From a checkpoint of a small mixture-of-experts model trained on Wikipedia: a shared expert of 128 neurons.
Below are experts of layer 8 (counted from 0) of a mixture-of-experts language model. Rows are named router (the router's row for the expert), gate (a neuron's input weights, with its number), up (a neuron's input weights, with its number), down (a neuron's output weights, with its number) and show model dimensions 0-223. Each number is 500 + 40 x the weight over its row's rms, rounded and kept within 0 to 999. Numbers have three digits each.
Before each expert's rows: a language model's description of what the expert responds to. This comes from a sample of Wikipedia text that the model never trained on.

# expert 63
Sentence-opening connectives. Words opening a sentence or fixed phrase, such as However, In, During, plus nouns after in, such as spite, light.
router:441504499442424483485459509520439511528466548536445523533498517547483464508446520499556518452492531549479510532473501486487498507525455494423431471458517559445586525532482501450543466584463471471453551548469541565504547506464516538608500467528452434462533450513497489508540450441389544457497529567514470578459492552424507459449419558536521504555496472537516450445496503482509562498481495457546475457508473551458512457459531538475405476464504489497485526491601494492464530490541527489522481518604552513505496478523527475460494452510519462507502449509529455474556445426507520489443437508486508487561490422554466490531550578533537513514547480559466511489543478572530465508525
gate0:497540544472510603585510510455465582440504491496491495543550538528490465522526431517549486507532462514462483499516516498569410429499474552496516501492516455546471461515490467509516510582510513415510426565563512444531487467484521506527500458466428409525435446535492538474490535482557554501525513452471545510531512551529451499431482517475449452565585524485466451488499475495493555538437506501547500476557473524449539479472535617515454488487485518517472466508588525483451503595446407486524462471521561550494475456518543509463481408534519534514446510450498495525523464517434477518527498481511433447580476497515460489517482551581539525522496493500452480481470456496461577497459
up0:493434535532504471507564517479488448432521572489506483469508473584519515460503563514484609464487502477531515523492455489530502509566503546462567476506495438500478604455441558451466465555469501513578450523502578494481503451483470504500537544427479487492492524517470508441520512434453478459576510507518535570462538516443561518538429615514454402523516486500544531492454545549473504501506477490517504487429528504510479491514471543495566486521448533505566546457479504454459534504588436505512505519413594501496559504572494473562479561480460540479493473502508469532482416457499521464491476565502481473563537454491488489444479414468505539440588489483564521511484506534486508476523
down0:506527528508468560566607540532447480441447495509496548481515554538536505517540498539577555517531579446556494501472405518514461471585537438522512502518504462492570505485466478573495549455464490556528509440513485546557545478467535507496526519474461528499490531501494494480457487476474485499446564582472474517532500456489482519581520496474482473488464507560499448522486452527487490519534530513514472488486511481415488520499506516575477549497575458517484471515512531452496388455518554575532490449448402517482550493457533480549509490484441519493499492482516460573496504362434436485430555560560524489532480502530497488506524531511504553487516541539527552457467637471494543488537
gate1:482517551506468537507495494494485471477503511531514417478544571533472467566507532480527544457509524453457466588456486508456426468488456498486400465575416599491565504475395451472528456468493580453471469536558524521462423477445515537538548487498505469474451483495527480473550500483483469489542504498513461556528469550517474464519446521535591527458553458515478531437484552483550500444468451519480477482521491528441526512484563445482468490531492549515502509509571564580518590502554439413471493484502557539555478527528500474492537445556488454479458506580530462512514468455517428410522523522480513534519560487516452499495456470488577473511553436467505499485515441515532451541524
up1:468444428413514485488408499567407507557512444534557390505436570496546543427430443485475530483543545461504478442505484474523518466502492519497490516539504481488559468513530447497482458511496573520452528484484545445597491490526427519487530513516469549495457432482460517457574534489488493488484497532453491480549515484460447601453532501477482495487487515456581528489493485470559515530454532524435494569492455548476517500457476573462529538556472509487540552445480564518518529447463534485521571455468585463499500465501465542473497469497581513426460508440476402457503470491506478556505481511533483514449403485452501484480530518544454501515432487534496518504432476516506524447482
down1:510456470498512530498603439493532510520513500510447477476458456487552493551528559494452471544521457542487474515516394509486533436500433463452442476509513547477475444484525473469481492551510443558525483476536533578471496499487528468471484519515542492516470468530500514498536506446524421499551445487541569534506453502483549522549450483499485475456595527502474543477466550514552462535499393529441538543515475469534497395507485541434460423506550514515503531514467466458419505535491486508544507502477543518429518436516459524490543448453518519576524498563449507471524526458449461490467530541519473525508518516531494545515525519532485555368488472555432586514605564569443501469546
gate2:550456456509496505502501494462510559516473522538494458475489445569456458457537449562488457461491512560464512509525520532533458440496500535501447482428511512489489446534499527524563508492465553436509512541482479512463541569494446544553539480454482433493457609549412478482460520535512449550496566522557551540452572499541511500507533480503565489556500554493447483420434475502467499480523508458510567587564494489460474480445525473479552530451541537472478537451595408504506497459441484485491543470497488542516446528483519458422523410519466431582512525495475476555485530413502524480572504453498453460487522496484537448436495463476522484469538482521490503429589457484498484579498
up2:479516477490550456552503550488479564514498563454547469446495560460470496497501524546506485528478457538506535437556479537455441484524531540519572536507506511501480415459464439458541481520552513556497491563469529512502566524525488558507529440411478582507523549493560489431480521489486557516501513448516562541427527488606460608418496524535535424526543514462536512513479488537448552508545464562454565495588536526446474522466516527477492477538515447500498459461530498481474516452496493430441492475492511481462523578467443589530477481437503511514408545548510531461431492603541501472501508480524552549521583506484496528473520532536453499441455503504473526547506516479492465519446
down2:492529613532546473476488518491505523550508528480559527483500536493434558436547514448425516493461455487478488573497515525503460507506477500469399520531517483442531488508464467487520517488469567511497526474464549506512506521472535450507524447539540481471530505525548539600413534516593607528503505476574449427561474500542459567532538529423530483486393466408519497428508496547515506500508497490502587527478524438534476496541474558506507497535523521519478528521515541501550440463544521547542517513430528462516445492500443509462567549478528510453519505555602519490498493472483525546476501540493499580474486493425486512557501521521496482536446498592478474440443539543521490415523
gate3:500492503505462515500469480502541495508514513462542445460521472512517456522466541440437432536462528666541497486511506491381480424476576483450527496524508561438520392459430534538533446534419565543556506476460508489571536489556504486528435543567511417487522450492480476550553512560452472481485488479494521504527507508466543498462493504485531530447528493500471486485490487542451541453493492503518530472537504420536536465489530535532431513488459533513495488486496556374504476425489506429444533535511570515514523516555541508577493512537543531546530543521480560443549534504562459491483515507530568569493526465548469504545453456520486477491510543490529469515488499585512449516533
up3:502454499485455479544566543498505485514498552460470454519531453513509501483458448547528483509475563585521518505513547522493510454496516505503451457553477556532528389499411495546494446526505518496551534487517516518448500500534491486547442503505541421515504456491528461503544579522487489442473500504532507557548530554557565458443518528520546501507523479541470539420438488510463535504486460526480505457491502509469545471466547522567488508562445624532450423485435532414550556506451568492514535531497612469517430540503544484540462537557461447567553565517524616474506511509538502496504509468533487565491518483480430412511527555550491529498530464499479495433484495550549462515552
down3:514518526527528490558504517499465475589487506527544505488491535469537497494565492559486495527526547472516486567539527497454460440595522471395550452530535508523502453461469474489523484515545513518523509468433503531586486525504481558510520539516580535548522497523499474427536433538490523500511458435416471487528469554518476501547540468497483529464482408554569510525522527528450496499424472553478482510502527552513490582490462430500510455533563534445537557503609506561440516419516498553525473497524533487504484490483501481535496424503469519559553512554498513585476476488454582568499485468492485517567505482494439555440525452539422575449446428496501513458517528480484576573527